Below are experts of layer 4 (counted from 0) of a mixture-of-experts language model. Rows are named router (the router's row for the expert), up (a neuron's input weights, with its number), down (a neuron's output weights, with its number) and show model dimensions 56-111. Each number is 128 + 32 x the weight over its row's rms, rounded and kept within 0 to 255. Numbers have three digits each.
After each expert's rows: "mostly gets" lists some tokens that are sent to it at least half of the time. This comes from a sample of Wikipedia text that the model never trained on.

# expert 25
router:148098189180131215123114177113142166120150092105158136041090116158143128134157129146147110123138129094100120115078104099135122167089141090121093098112137115116201091092
up0:161175142142109143093112168120148143109120164122164144129080120118135123146092148130131149108135098101174158141113128104098111200093112133149104099122180133160154128115
down0:156078177132142174156114133132083080164129196093162087151188154160152143130127055136112122199115093111145138103140087163122147133111146151182106158135139130171074109100
up1:114140116097121134097147076146145135153154062155124113080148119134137106178119200129129112141137131118125100107138099104126084106118147173115106076132105086107080079163
down1:136105161104113128181134180158121182131145078161117094084125155175169099100078188100082083100082131129068117136113079165137116136219081161127121123089145175181107125159
up2:168121124098131156086099102154145125135121131102117105123092163144112165151124089139129162152081120124080099133168094142092118138131093053077122150183110121150185143137
down2:083140154112164068151052123115071195135090082107129092167139144129112136189149089142103168128086153081064151160110119099159162091108129104138085134065125155144121134125
up3:058131156101108126101146107060143150124130167146121126133088137186181133153106160098120109113081093096150168147156133102113147086074189115182145153157156135052164124142
down3:136142177127153126142097126091139131100133175100132088098095102120082076172167097109109126116181159126170128200083079125140104189142147155135133122163129099123140137132
up4:133149122202142148101148124100157083139076148064144154112091072162088114121063109120093143127116140113068167135107131094127105104107120208091105119127107150129164134158
down4:037109097139126098135199129156090149107138150104117089102085111144103133151144102129107130097165104169115142099113146113142186164173098140199113108184112139136170131061
up5:099136138093138122117133112114108112142102147146165111124133117196089053110099030102119108124062154086073117160147060133115083170124122055123139120158206122113164099179
down5:166130160127142164090104104128106099118122148085115126104092157135133141089093144170160110121104156160170057172126203102137087137137135145164126196130121137104118201163
up6:091087132118163135171153109108077109092076121115090141107101204080194114133127081096118099125149131139069144121079117142085083067105117162079124167130168088162150185155
down6:133128139153164105121074113099117158126165153165133173124171100142109143168111148128086108117091143105156153141132119185198181142104108149075122162182177138135083098109
up7:129093105110130186135102139135161146122104136138162132121149104131108144153157154107144124143111150054108088110143077112118127135106088130122106161161108113147194168158
down7:021105110162149071102209160141041140104113109087162095146127136090128109128094155089138137075142154103121157124131160145155129100131111118159082125073058125162170103160
up8:096202164152095171134132140083096129134152104122190121118112148110223083183069145167080131189146158172109162131103103134152174123142092125173077131104162148143097113162
down8:105115148085112060175152177141129131122135141116149145122151144167077155078156182108133097074142149098113100114124093099159158048099148134075129147134118113101130097091
up9:121107218110089189193139123104177109110174159131133151156121153129107108137090113111164128081219092097162097137145145099063103082103139166150131091108124163158149114101
down9:182113106151198136157153149117134163092107145108089100141171129145144123046178105175112118139120141107083138160153091119149161172179099150116126135125151101148127138119
up10:156131161094138181157173157122083143098166091084127111089116152159122118145127109128040136059091132130159157096084105058165142118113045180199113155098111086121118087111
down10:134110168168106089099156194156127144166124157079176109075098115154181107152193104120135100105202109122083121165146116101137114131143138139142148111215131132134078155086
up11:173149145106063170122137082134040169149104134172169109145061106165082103101175115134104089095156087153107118091104140198155129118101183115112103134110144154114151094089
down11:172156101133151082140093088121089166101095065191052094071106117088130109096131133129088144199130121170165137103162143171100127207131091178089133124105140145095144114158
up12:118084084085097108221150083108077132147149195180116155179114103158135162155080142115134143128131116180101093138160116128154096105159140122172075144125129095124172117144
down12:117126121121130144139137096157141143145134145134136074143168148123161143109129103134083140141141114094139122133175141166049125131148151112089146094125118144092125127143
up13:168154138141108111104111064116070116128092070128122111160106120124147060123110113137104190168165047150077146122096123200099155103148119140127101179094103139135109114127
down13:084052104086128062131142116119121136145117105132208068056067135181186134166123152176174160180176151160082049118107165101189111150173118093145141133149140204098126099177
up14:137209143127149077109111060100103090142109165112093153107191144158125046113115132164106105165130156158130141193106111099086131101095158168148126144196089134126149091143
down14:133122060135156087105159073141140079183128092109154170196110102144155115156058097121090161108062142108148172130043084110122115094171075131182114115179118102109149136160
up15:124162134151111056091172145106082133100124152130112122073154123112071124167095104108109109142084076156109143055125109116163124099132153083174105116145088118125148080156
down15:130130088120137149078210137164161201073111105136116129111140157098186136102165093164113061166096137179144140113207145132114118178134150086123134159137119118056094107117
up16:084098168135086106170148120152151119118139124116116132130129143100055095182126111102107174123104165086077120080098109112145159172118109034142121158113117156127128180071
down16:116117167233115146168123142168133158127176123133149067130170146194089097101140113094124067147122092098125106125120119119155083092133121147143148088092074151136176169122
up17:111136164166091145076106147154172099096161151118140099132070103104124111108113100108142144128158116128084102153102099197113126212113127080124127101072154167122174114079
down17:146040193153149131089118131081141144141083096135105123089114090144112119086128180168145136136107157073145123180089109215170126095157198157094115168090125197133127109110
mostly gets: " Ja", " Ho", " Ga", " Pi", " Pe", " Le"

# expert 4
router:152103164157127128121120120112174106083064128180147169249144134126148153128093152122130115091094141140050108102150116125101044148135214148092140091103094128123162106180
up25:168136070112170105187093132129097142137078172125176124145091178091160081165110122119107120229127152137106134117146097070153117070119136094147114107119132154152145109124
down25:150136134147117132084122093120117079089156122130188171142113120152110095122160169121074107132100103135094150155169100164143160145105085159192108133165124114121123140133
up26:096086181133147144157106163070126115095128119087112135144185191076171124158163078137214147130109134084107112114125112125178121136071088101112092066113110081172148143141
down26:131163134070070118089151130118106106122118122144129122168206192170148138173133135143166206127138078123081156121124187167168134119120113140117095100157151182120142152147
up27:166092124101149160153110107154184161099125124163168120193128131134069123120078167173112088080089197101143127079164190095166157099105216144111174169081181119158101085115
down27:144141107160162126106103101089130151134148108112076102112153119120196126167112175070088158130207144111141146132145099105127070145145104153132156125125100199114118140088
up28:128132124136158072079126149124161163138097143064123158153092123132155182172100087165175119159147151132155031127134142177192112090147175187118132113126117091121122063140
down28:077174146132165137162173136132093093164140108142080096075107153118130179144098169107070103095116120131125122152113163155131134086131129164113170085116086219157166156120
up29:086101134073101169152148144136122138116120115166140199119089106090127064119156064118124174147138165102122109105193170124119068116093119113129134103141154088181106137167
down29:127091194114127173154068135135070104144170101148169119157102076174122093107109208174143100166130184133163113125152139086160078176114095094206140123144077100115166103148
up30:140086100062133152128097117141166109131134118111084122065105148116108138186124083133094163189131090075087143063044118119125139107157146091160055093110120103116167110124
down30:098084171092148162114178145136097070121090064106123146159153176116118153110133090107085099102076181130175133120159180132166154122121131132132163089162123139088101138148
up31:173144076122143154197179132102160151130123123130080120171042085148123141155079142089138157114100125083124110138113153128103068131141132104081152138144118137149177153109
down31:089112071194139123085146107139111156149127082091072143133140095133135061147151096178129142202151127123121121116153076108115127127150139118142177189158162090087075081177
up32:145081145161174096126173116125126183176172104147138175073118117140194111180122112064146121068124098142089131164086042094092128171123185152110092220120163129111129126180
down32:128174147187143158143096122121125201143162097124107072120120096127083164134118067172072083114109179119147174064174131104203166140147139121068144097040140133159119137092
up33:107087169106175148167121124130088127169135146171126107186146150161133155125056081150123134152093157176073116156086107153104107164094153174095139101152150120165128077155
down33:128193164097143133090129089135088100114103152137091157105106084157090117123134149133139120133163175083132131139142128168145130151057119171099201132084116149117160158125
up34:122154103104126111109106149127136119094128075167132073161131091207082127127099134103109158081158131129091097167197153124093078151162158151066092156091233125166118130157
down34:146101133116153151100141112142150122114104142145136100162076089137075091128141138077111137091118129126195146150119169144093150138164114140121179165168133144113138135155
up35:157124168135095121169096148093079124186155147072195090108159161105086138138107216121181140125123119157124176140120077165176117099067148122177074149125167130090121080087
down35:123141108114131064134111112101119081078193138090103118194088180106124136187115081134153134074133136144110166167110172115085206128119045076132078192126138094113126125130
up36:163080124111126091137057030092114115109150158105120144149114127186117149100096097126132091117162122169141148159133153128139113136180168120138169070044137080146137102197
down36:144139122152126161108158128137104105156101133154137127086072167104084108110135185126145066153119128097133167121091111122169156162110137136078127150127174101091118187100
up37:117124180153160132111147150151171120119180131098042139095082119073162162118155117047100123128072105083109098132112169188155107100150132138116093087135116143150179130184
down37:151094070065122139114141151057179145104081081125183114113098135152092148135149126181142080153094175145089112102063143134102106125103152148102118095188152135118116169144
up38:106067079128109132163122157099134153125063069141110075157095140177115096090073136110104088127151155056154123136085105106103144082099215063127128101103112118100118126125
down38:124159151090115118185134123127169140113157148138145134116157135119130161155148093094125092137130134096105097114186102101124163110169126163123060138141137101140064113164
up39:133131112132176080077108144119148074057100133119119131131112135095139092098119109092111073135119142139092132114148096076131127160115153106107142126190135098176195122152
down39:140125086171081056141067090152146150134175101150107125093075089191119108117162127098164137050135134100104136127120148140148147113152091121083158159137148155105085159132
up40:153073143134119102128067150133094136043119100132095126104136134157151121090067093174113182102141171143103172142125132143113099093124204098144128110128138088130126155118
down40:075162155130147117061145147128124127176136082137127126142143144126107146123127146098034150155141079159122137119132156105108114145139155116097117096175160150082109161208
up41:146146129121064143145153106136121042164115201131125096173142077094126065196112099154090089068092141115161106153185099118170156158073141124092091130131105117113133100184
down41:127098156191160146091144146090154168143096154133110091129081138134134067167102161146183115168149100120123111141161105121146174154149107127078134124110078119106124121158
up42:132140137108118148080084169114132110107119150176213176135128098170144118169106137143159126118110125133114143097160147070194128131127186113168148160134160154153076126134
down42:211110192135089100114183082111129132136139101134106107126106158121083164140128148156136099154134148171135104127105139117059139102155129093153145102168135182172147112110
mostly gets: " in", " had", " have", " during", "In", " has"

# expert 5
router:121151130132135087154112130098135123099111105165185119195102107164161078159136157156150153181128114117146117158085148127126176168143123166201125141142194180088140139140
up0:069122103118157209134130157144151140080129141149131094152117118105120099097122050111169116159028086072117085124139117135136106124120116127196175078093168143123071126160
down0:129077132077174135116159093144144096147096119180133161075116154135138136123149163104142144156140081196076125075114157125085147150121147212164127093120129193160091110109
up1:141142068152118130140166154147141131132135151148176097142177096109143185097088134102128106173121092103108158152118115147099097109160105070193104139133102160151149028117
down1:087138166126122138153116165135149090109157132163118084141112079152076147151105118108116164132188166142095128174119118135115092163142125155102078076140171047140091087151
up2:126070118116149129170168107122134113154142147139138108158109155043131037123164173144141091115180105096117124088131174116156130110172141093187141132155162165153097138125
down2:084070099099125152186119099124119139162105111190103126110121145116136136159150157151107065113163083098149114130132109141160064171112146141141095126100121123125158147169
up3:126169142111226152132101110126116095123100183233070099133124137161123133107111106093106106125093092109138101127102145085097086117107106159123127133172146090125133150136
down3:117133123156127124132147124180113115187068116157157174102129173074175103094161138085144122113120088100149101081154100171160118135122102104108142082109115178158111156111
up4:094135125125176136191073083178138147126142111110139134161147135088156098087126161167120142161037091172156102151168104118143094130141126177131133171112147080169172147151
down4:122071170120170176119167086185103123112040111092134150128150121095148084100125105106106157102086163178168104150080149144125164129120127110149160067161173165094110143090
up5:072168068122182088088174091147130122122085117155068187127120125140181111114152164152117104148078105117147137129138116161119152129189119172176219119128118100081188103153
down5:151160135105060131130182081110142160147138054091112140150150143173026093152124130168108114076136175155113164156093126167120106075112125149101131178120127126151108106157
up6:167174126138143128228145111091169126112125102120193144162164170139170164136125122116146120083121158121149130109097178181137120107162135108176156204076140078140129194092
down6:136137099126151131140122136079112134116063135177086152170160124115154098152122154151121119061173092143113144164146100122166093165143118154123145088185125115086129143176
up7:171148048147123145131103141129080113125184125148129182167125128216095100132133151120154132120126109140137057127082071073090131114124107168131166190122138119155122117187
down7:115165157126140119154132150202153122183199153145152168033153138106145210182106112134150119119147177094137118126144186135083098141105135171127118138133156118181112144144
up8:142151137126164145127145105137107136103127076158197061150104082125114090156085143114070159111106111157129105195082073130145171121117120131126115172139151134137125111170
down8:130158163085116116164126094104128202123142173144153210164072137128148109160139163123140119142178164132167186130129099103115152158145136141141108085126126141152118148181
up9:095119136135124110103152168156125153104113139180161153163122147194099162172103145078131182138169178109106094154127142121140132075163193139123116152071108136089106171066
down9:193129086084087117148116168127128119192136143099132117164133119100154114095139199134167117093125111109149112120101120148111105120131114068144138089108169186057118147120
up10:118098136128098103175146119160158118111139070146128142132095115127107168120129106093110163146095153103122162123094107181141119128133093106141087126125131190172137187103
down10:170122104097122140122123141103100192146177173098136138160148104109108100136100115163048120138149160088145127097071190117141105160163074099071110128105102079147186099116
up11:165159086122173111108164104145125145182107135094128122103173107132065135076144153148154168158111147150166117140082112200138109124123167064128144094148149166136078111207
down11:126099121173117162169110121084159117106141158157124138128150180110097126149149162118144146194105116120070145134121111093225161075129053168135101125115049104112092108076
up12:120141178091096141158144112110166101101114129121097095190177182108181117181111147105123091156184107110170127160187134103135128114136147124110122158119136120109102155093
down12:129129111153123142154080124119123098124097131114103119159112138120117127163178109214104176176123124118138104119094195172174166191144100113159097111067059225160132130112
up13:117161138105125141164154142157108186101104102140171125132137144077102093137130229117069101150131109110129114152160129111122180083119134107118084152143124124110099128140
down13:111114139145162191194132086159139130152114086153158126121100129160102197116088112085182155109190179147105179142118131164177102132190102153111136157152113124115155139130
up14:158122129155134161160115128043141167148090135133102132108087131070072139084092132145156142085116154111102119106120129118159146083136071117112119119082153151108138107141
down14:134153119014144086174118091102150103121156156133122164101123118218131118147111109140115187165145126144122102157173127116140167091054079149129102150090084105131068134148
up15:098097007143188124064111076147137116139057103163061131113144108121133084115161114153182146170124190158144124157114213104077138148094108141138144117164150177122140120181
down15:130122126085160117137144078086152168088052185139128093149108098092153117110121114107121176074101120170104131132152069144149120151094113139094111187154135090129099142118
up16:157173142120132110078099122174102104108177120145155166134125144155116148096106158134181131187120142122147161163168175163176111079127185100092127144148200142186109108084
down16:124176132134133134105111127099108126150121136037184086129102131109121091128182150123083154099165117071176104079145092102144109121108112142146151090094137149076100165107
up17:215136081098112141110135124153087110088127015142134064137144092117162109137050112145145155102046117130151178149145104172080098099108167145152106103057153212130177167122
down17:136079143105103093148173132094159142167167156159128140155115107104088124086100088131086122100176199129059153095101132154101145112167156173137111126133182143135133086108
mostly gets: " was", " were", " had", " not", " been", " would"

# expert 6
router:143138108202135155173128110135074133064165196134132146114148190124175131091102103112085140101159105090098168138168087144141125112090121076166136120097183122139142154077
up0:137165142099129138129142129073111172060096105078095187125120179158127160173152163124140151149101118114126147109147111104116143169127083150209124174152090142111122132201
down0:129092114113143172119157181142201161133110161143105117123106113096180108099126063130112109157106179111085135132199111137097142174055106101105156142121166152116145146061
up1:113108114096118150149158110131103145130114179140102101073111092097142119194122095168072152043130149145148154049110137179119171123098093138103158131117133031129129132167
down1:138081108145169177094140099145132142127147166091143171123097143118140131148126116109089171057140049113109172080157120096115087089156122123095150181159120116176082109140
up2:112117044110112158155102131096095110076084137103086066118131153201135134107114179160103151090140200171166161123143144125094144145108132135103124083155116140104183110136
down2:113178115131158130150112129072132129064123118142148148127143132101086098083140135146177155104156059140177137059100140120185111131117138150135052132148129140022133148148
up3:129169086128126137106122129151148132066181139172110096171200138141180119161118136054124105154173146092107187135139154114190169113105158130124107066114139168143154147167
down3:176115151181102112153124100140053166165174113103097123123138155127111166089058164077135145181093136108149123106147134118146205134168119162148118111138140125117142143146
up4:081197166180190078151127159032104123110079133082091090124139119153129127143141129142136154088116128138131118147139129162089043116166192099122157121145158117122069162143
down4:172207135164117078123150141132108142090063186133135138084112130086097074160087164100162133177137121152153158131129148136090091083149156139164119034128192095041100130111
up5:126128139165151096185122112118131142115127213111131103138122153138133118122153120163099143145135161176145174132112123105189119128114099156152146105084101135161113157140
down5:043157144138064135211139099107139154080179134109053072147120131163101107149116163124148168114110162125138059162104125090106103116128112086152150163153166187109110200167
up6:166118146221089156176114127201115128139078145126108128134150113103097115148146057146117097151103165124183167121121150109130179066128075107122153141159123145139140166117
down6:078135129145101086171085150193106157138074095135072087104146133145068115109137157127131153175103143116125176129097092134177151157148178144091101179101134143135116114146
up7:138153143116126124099126103095061169145113130193132183093103153085068137217089136148081124163082170143148189123111091133167137131089088168143138116125115153173151176122
down7:073253136125106102101118057144135131116158099108104153094151145135099103177143115093086098120117113106113129158121119076169110128134071109146129112126124163041143195104
up8:107080115158203134133162151120104152105161146114079094120114142188160145089148121133076143161137141138092117132171115117120154184140111106129151128084156164159154136180
down8:168137112155109136122166166061156175172155126123104180092104163153154115138135121114116091139161108178130084129157130104083167090080147159188107218133112163217190104121
up9:148187149122142135125112112152125137114125157098121122075098125123143095127134054163133178138093142167157138105116096161144140111134197129149147149158118063191123152106
down9:087103169157092164176143164106096106131189126101183131120120131092112142138062138103140121135092103118148136110210141129108174106107162134150089089173148113107113146047
up10:109134168159185107152143096141118122133152116132104093148178164150140128106105101218128113126121116180131118158181148113125117149071142134113126175151154117122137161098
down10:121116198095042145121099208100129153128163159123120078121185126135123132125116111132093140105073111134121093163212130157173096138110178100134143123074122162088091145150
up11:043111149132181136086158189143106133109112116112086124129195120160177132133080114153110149079154077150184195143104116111140087141108125060150115106146124100166124114102
down11:111118175149114085156128089138129165116202087108138130139130137121184141134128142134114079099067108111200170195093137155065113107116158070162101149118159182170126163097
up12:087174129153106155087147127123139167105123192065128156164151116164154161184143178106087053139122151123129151158148132058134154092145115130110108124119161130154158149146
down12:089120099088164113107137101081142124126104085131083146142082118143116092101090148068100145102203128115117105142118069105110147082112108134130116168146106171124088108067
up13:151136142100106066137129172139103103112148159108143146117121106174138185140128107094159143110143139146134167118128123113195131106113185125166184110151179017100099119105
down13:128140149143086148063130110145165120206114117073161141110146155137126135087127149169152103094150163159140094139131133125168112150100112151072109082106129135137119114131
up14:169084118159133070156057124160138138096102146141122137112179110150112082118123135109136132143196108083112138099077117136071132092150105176126091093105144139136130156105
down14:130145095139140111119145094087134134105139144174143113136148110142142143100111124144095101156070146118130154094119109140035068126196152085083067075156090156108187135100
up15:096149148118182119159080084144076171122222094149117175116124082132148128128120102099162108089128159132105151127145103110181137088168146122099133154087137151179197177114
down15:117143108139147150140117150078072124094193158088140083158123073094186127109170162111151169139120137143125124187118145205119120136121158113099155142126098147123101124067
up16:139078166159125123155125111106119183094064142066111098101147154209073115154112139140121138089080167064089169105198149077120156136181141102123114178116137054184176154165
down16:143125159148135174122081122109070119153068120117117108127051149198181112118167108139104078129165129113088088171123150141080099096187106120126122113139123158141124111188
up17:142149162139092133169133184124102139144119146188104081137170139144109180118104202126125070165192168084144143140134116062163134138091071132131053130100165095142123111157
down17:170143118128108102145107117158196116207105117071163108151085181113168126111184128093154151139162149119125130136096149156177172056160117078151121157097130096089123159114
mostly gets: " San", " Ja", " Sal", " Win", " Bu", " Ka"

# expert 31
router:086115102156113141188134129128167106188139113099084126154148163116118160075161116123088133153176126115158138161121065136120132130138123144109120168111168096102110139158
up0:134113118131167104136128116161077146164098104105100107203139112117163118114089136122169134100148131118144119099110085133093109152093085155157150111091131130145126111181
down0:145100209191172167150193189119137139081189122101123059134108161081158108121087076147118167194130167080139085131170164162161102167110113106136079116100129074138182139113
up1:089188096133123118166127144092145160127088112133111120176179126155141071145106116161149123091131088133100127194142110108129184148101158082141175104141145104113091099138
down1:164112091085190117143117105080106145101115131133112135104095089093158140103159182120104048158115120136167137133104114081174172123114077152081079152098093062133160149137
up2:115150124110120157120102107204141097210127097140174126102138205083119139153097107117153129174134123094158145103144101144161137073129107086152176105143165155165111124121
down2:164141139216138160124130135079140112135131173144071088106104131124112138120182111186162171139168112111150137134152098095100190055127134109112166052115193132091198201129
up3:148136145115134130146147129096180106142117138113182119164095131175094144109121129187051162094138141061141146116136142125087137133074181155112152121096104117104137121198
down3:155078091135072178092142171156125160106076083108116136071092090141125152101126128146148106117091120125105084138137179136108135103147119084196080177155129158116146130156
up4:136087152118091111140102060114188129128145087194198082125127134112102129095118108082179151155131141100180175152162141112098107164116152077081149163097052134096129141075
down4:170130131143121104157091122129108133099173137089115121179173108054142072198172139136094167126098125120067063089140156124107136112106087081129110159132130123172110108152
up5:112148140102142147120082108109110112158112130141081113108110172110183115135163069129125103093066099099125117140099164115114115174143146089169139194078150072105170187168
down5:133186180087145119125137087120130126204126146093132093164066137100083189136179166113172153106137147175187166165145097144108112084147168131142146185161103149142163108144
up6:085152119117150160126113167170151124205102145101121162160109089127156164082117131191109130129107178106165169137134153148094130054144097152177193166113141145115154121136
down6:109142128119105091171107157142119100145147081160134108147153135074150062131115122087107140132167184112080165064130099110149066137114122174064101089127130096165152136119
up7:086076114206137131171157139161118109101142175142143101194178127140115102099132090100127129152118174169069119151101148124047119115156176107160127068186169132170053109164
down7:058197182151074141127100146080120098137089117159137119080153127115138188157094126170097111175139109125127156146126084132125130105126123129108129108195080093123146122129
up8:098101067082127124142141088130183096211094162145113117123138094128121183145187121140112135139122175078134144120149193144119125047135116135153103113149123154123112126147
down8:135076128147157113184113133089150147138106117153035141112036088125148093160136111119127099077118100104138137119140154109162061095087076109093106119166149114085121138163
up9:098137149148102159148149134062126148169098105154165089104137132169127148148112114158175156140045137159107084145150156184129160130118115131125174153159178116116129132126
down9:117120095114147057090102105171094042096154171138132108142185167154157164145121185181119137133125065196164116166140168116151086102145063136169082129138100125082160140128
up10:092182122145175130167059148134097166203104098088102108201089103213083149111131112125080139119164134124153191128141172161106131170147139154140153165131142134186080128158
down10:090118144114111098162128175082116132094146164080158128127147148133100059090096108115110167075132078089046098143189071143112177103169151109118147143080103113141117142131
up11:167117091140211153154149116137197177142094152135113071119094202116144108150119063128118125100133149149109156156099153119159128112144103080092123133178136172142159124198
down11:167127137134167142131094142118149095129061186214138187094096106169109127090120143160123105168119121109118109206096123155148162121084156110127146104137103139102073140153
up12:131146161174111169191140086095152133135149130192148158154142180185118144152089091051126163124190201109148140089086153125146110172128156124103152099156193119105098110121
down12:131152162067123137084126117148134156143141077104134146082223179104155048088174087105191156150106160123134147115121097155147151158086133127131122084180143088125055146145
up13:116157150098121106164134116170113144094136132147130141173112130108025149080136121154164177151152128090114176109133145141098106115085109114121095064122189117150149148159
down13:143103151098179101123115095127078175084152143135097060103127150141167140122130102148138120079081124183068156102137134132174105085127083132125135099114085140118081139133
up14:140111120181044111106108179107135160157105077122126128091128113151198123094152114112101138116130085114110183139148157121089162177142105139124108183132154130094164145064
down14:124176120147110100085138139130102210048197089167111077142127141152142167154129118083111188104101153098179073183124143110128130130158088162139142144090108172108154125083
up15:146109102172131117191184131173105121141141104099123158153066143164104155102146162208137136098142122167098117144115176099096124162126153140178159177143080143159081085088
down15:137101139126076119125095166151150121173097147119155122135132120074163123137125187111072128119106159141119131136168069112127150125179113095105157113155094084136138138117
up16:067122093098098126162104114189126144108086091113112104126103134182099073126112114132153138151092115133052143139144133129122062132114109113105123126083148158146123096139
down16:130071095164156161126075149096060093115178140151107118135106098141133045076154109137178138071147112143090151110171142109138142149167079106091155124147123134153107089132
up17:047134143148155175158129099159118140186169115133059130101188163157132064148066071171140114160153187196140153144107142107107115152110122150137101147144140108167140186110
down17:143189096118082100082152062101165130138152146101131136144127092112182141180140111109168124149125150050111178131146111147118131141111145093134178110183120164139129129099
mostly gets: " that", " who", " which", " this", " any", " because"

# expert 2
router:114117115138116113151090165127073116136025137128038108163084165114109122107089123168048126114097109110147080102118132135135163109143109161205112175157122117140131076146
up0:129141065124114090113101118160108104154049147100156141088141126092137092141107101095141120109136151092078162140117175092080137111112150180184064156133119130193091133148
down0:115132106127165152159138105114120116186122126159099139175170128118158103154132180142095096182183114135163145116157138136166125121149083087136128111061066070150083184123
up1:125128152131169078163119097184118103122147113136079139163093114094141169124021169093086105191130130085155105100168170099131149141124158147149131139051146133077152094101
down1:093084117100101111125137146140126122128170112143066114112072106168109116123136112136166119092142119129140150060084126147149144178136139123064078117165115176137120168077
up2:147116133185148116119126130112132145141123120106112104137113125165099156181127151159204055116035063102104117146157098186040131147056141061116078125135114095138167109111
down2:202146126132171090168097159173132129111124156160122146094111152132129143168070160133153138150115072097163126177168133140135103137106113104150143109150140086137151105094
up3:107102107092057110135119083135164127171127130080147123075087124060161133186150127121125131073141101127163097078130106138131165104151119138103153147152134057142148151134
down3:120169122136053090075122137151164113159126084120088144105133173155147123116126080164111117140118131188126105140143154136068149137124143180094142139115092166078146133085
up4:143148156106120103137129088116138152139177183134084151149082116152158155149066079074078114174151088120149175093177154124112136149050142163113200083170118126095122114126
down4:108104184100130099153141136128175105135073139084117088046153165158116132125083190095144148089134100130110121180139179124159152142082192153130138117131125139141147121120
up5:067111132122116134132077132099142131168114136089096103121122061112040142152164112084133163128088161108093099112158131164103136118136111106109047167080125089190086192092
down5:108108090087124169169116089137108136143103090142173156047136099128178060117135130146137131119131131087125170120085142098140113152094132091114078124153127161105136094135
up6:154140181150082157157167163143101159145116152094122133194201134143121120132100095147101153105063144088137165108149178085138143131091115075121144156155072073131127170115
down6:110127187105124130192165120124150178069162148116127146159092120091116086179113144169118135089162140163170116075186170065188083110097160112137117144066072090113193168108
up7:139150121104089151147138148102124111129069160103184110118154150141142124141168131142095106139105097104032080132122127169121080119094139114149179169140137121132075120108
down7:130093103188129118098094119189078137167103104130147130185117129122083086088118119188194121154145073149162163131033163177140156126086122144129135119138156156094161111112
up8:060153111152103097163081131172170124175117172107156112100108123123161084126092110119098090134156152127113127075103124158058137133076109153098162167126150091146157152177
down8:106103111188155084095123160136178107139134139139075156086140142141119162147114151125090164124143137124109127105121134133157140159133091133115094104161170176117100141165
up9:144127113096189113145096074133103159082204065194097143083068105151123149149107098196116138130165184115137096072099147123149156095077121110118138178107136103156171151103
down9:153139108113089130173130129095161096151119129163127114064175146089137139111146161147132108051165122093148120088152146140130109176210197109086082082083075114114099163145
up10:151110162133121199125172108129103132125151112130105140149145132109106160126088137166098110109132154131112026135123172178083182133100151163149176143137138126144099085148
down10:123087104111152072171127123139106094082120150138206179141159145136171181111151114169147099224112100124145163119140206147115182132158153168127143169102127138163121101108
up11:153126118077164124156107177158085117150120089164068146120098131097089110124093106144137105145149136103094154155097122166098070120187124151094147114100177114194159172131
down11:107118143102133119137131204193089099104167158146112085179168063179110059135083094109148110149089146134167130094101116128074142103107124145140128125146121145141134088120
up12:101143076092094135148195156130123133103147139083069166098123144092090130174117061093122087103081117094129133123160109121145106122117082144117193136114160166121157110160
down12:117165197131074147076142138129136189143197147117159106101173146188122153116156079125189125101158127158186138110170112111137109130092110129109094111076114134092110135127
up13:080127173142085168144105192175135180156128119129157092140167144116105068055102096127162170103121099147147127049154083167162186103140132108061115177110196188138124189167
down13:153129112139184121137140152091064085136122192124093148101081152093089090135131136103093166158173118175141149115141135112106140106154117121089101117121143175149064136147
up14:158145114169152111091093163166121100186090122185181135179075166153110100143129083138143097096147085125091088170112151130062156135195166151129112090148100109092098083121
down14:113144103153127079150138108104199127121119117125128095109157127087059097141122127135048186119104138103116165135157189144102107124137159157178223098108129088120091113113
up15:141145107141106164121132089123137053174131192116064141138172077139083103074107151133134116120112185092139178109141162112152195143131127109154125120141073100085118093133
down15:190172134104193160126098125155158118109154113103085154096120104093146166126128131173178109148099129068161162121120146162133135132134106139146146148188148105116113129119
up16:086098135100094114177093106163080181070134109118072155112133127133082079181127182133132154157123159164091137071078111123170154137127081144091125157128128087108173135134
down16:114147141159096134100117144130129097099164117108116083135134090169132133074135167158150122168084113127141149109111090095109134075197156158116086122151208141156160110120
up17:179202190118110099106187186128168132117147144122123101121159166097101077129127117130148138123102151117144161141156100161141161118060117150117184145184128141128166098135
down17:141119167179092121116121176150180091093128112092122132072108158115142150132084134113141116138109116055092112128138079141105173127092121116144087083140127108168136130095
mostly gets: " it", " he", " they", " for", "ho", " while"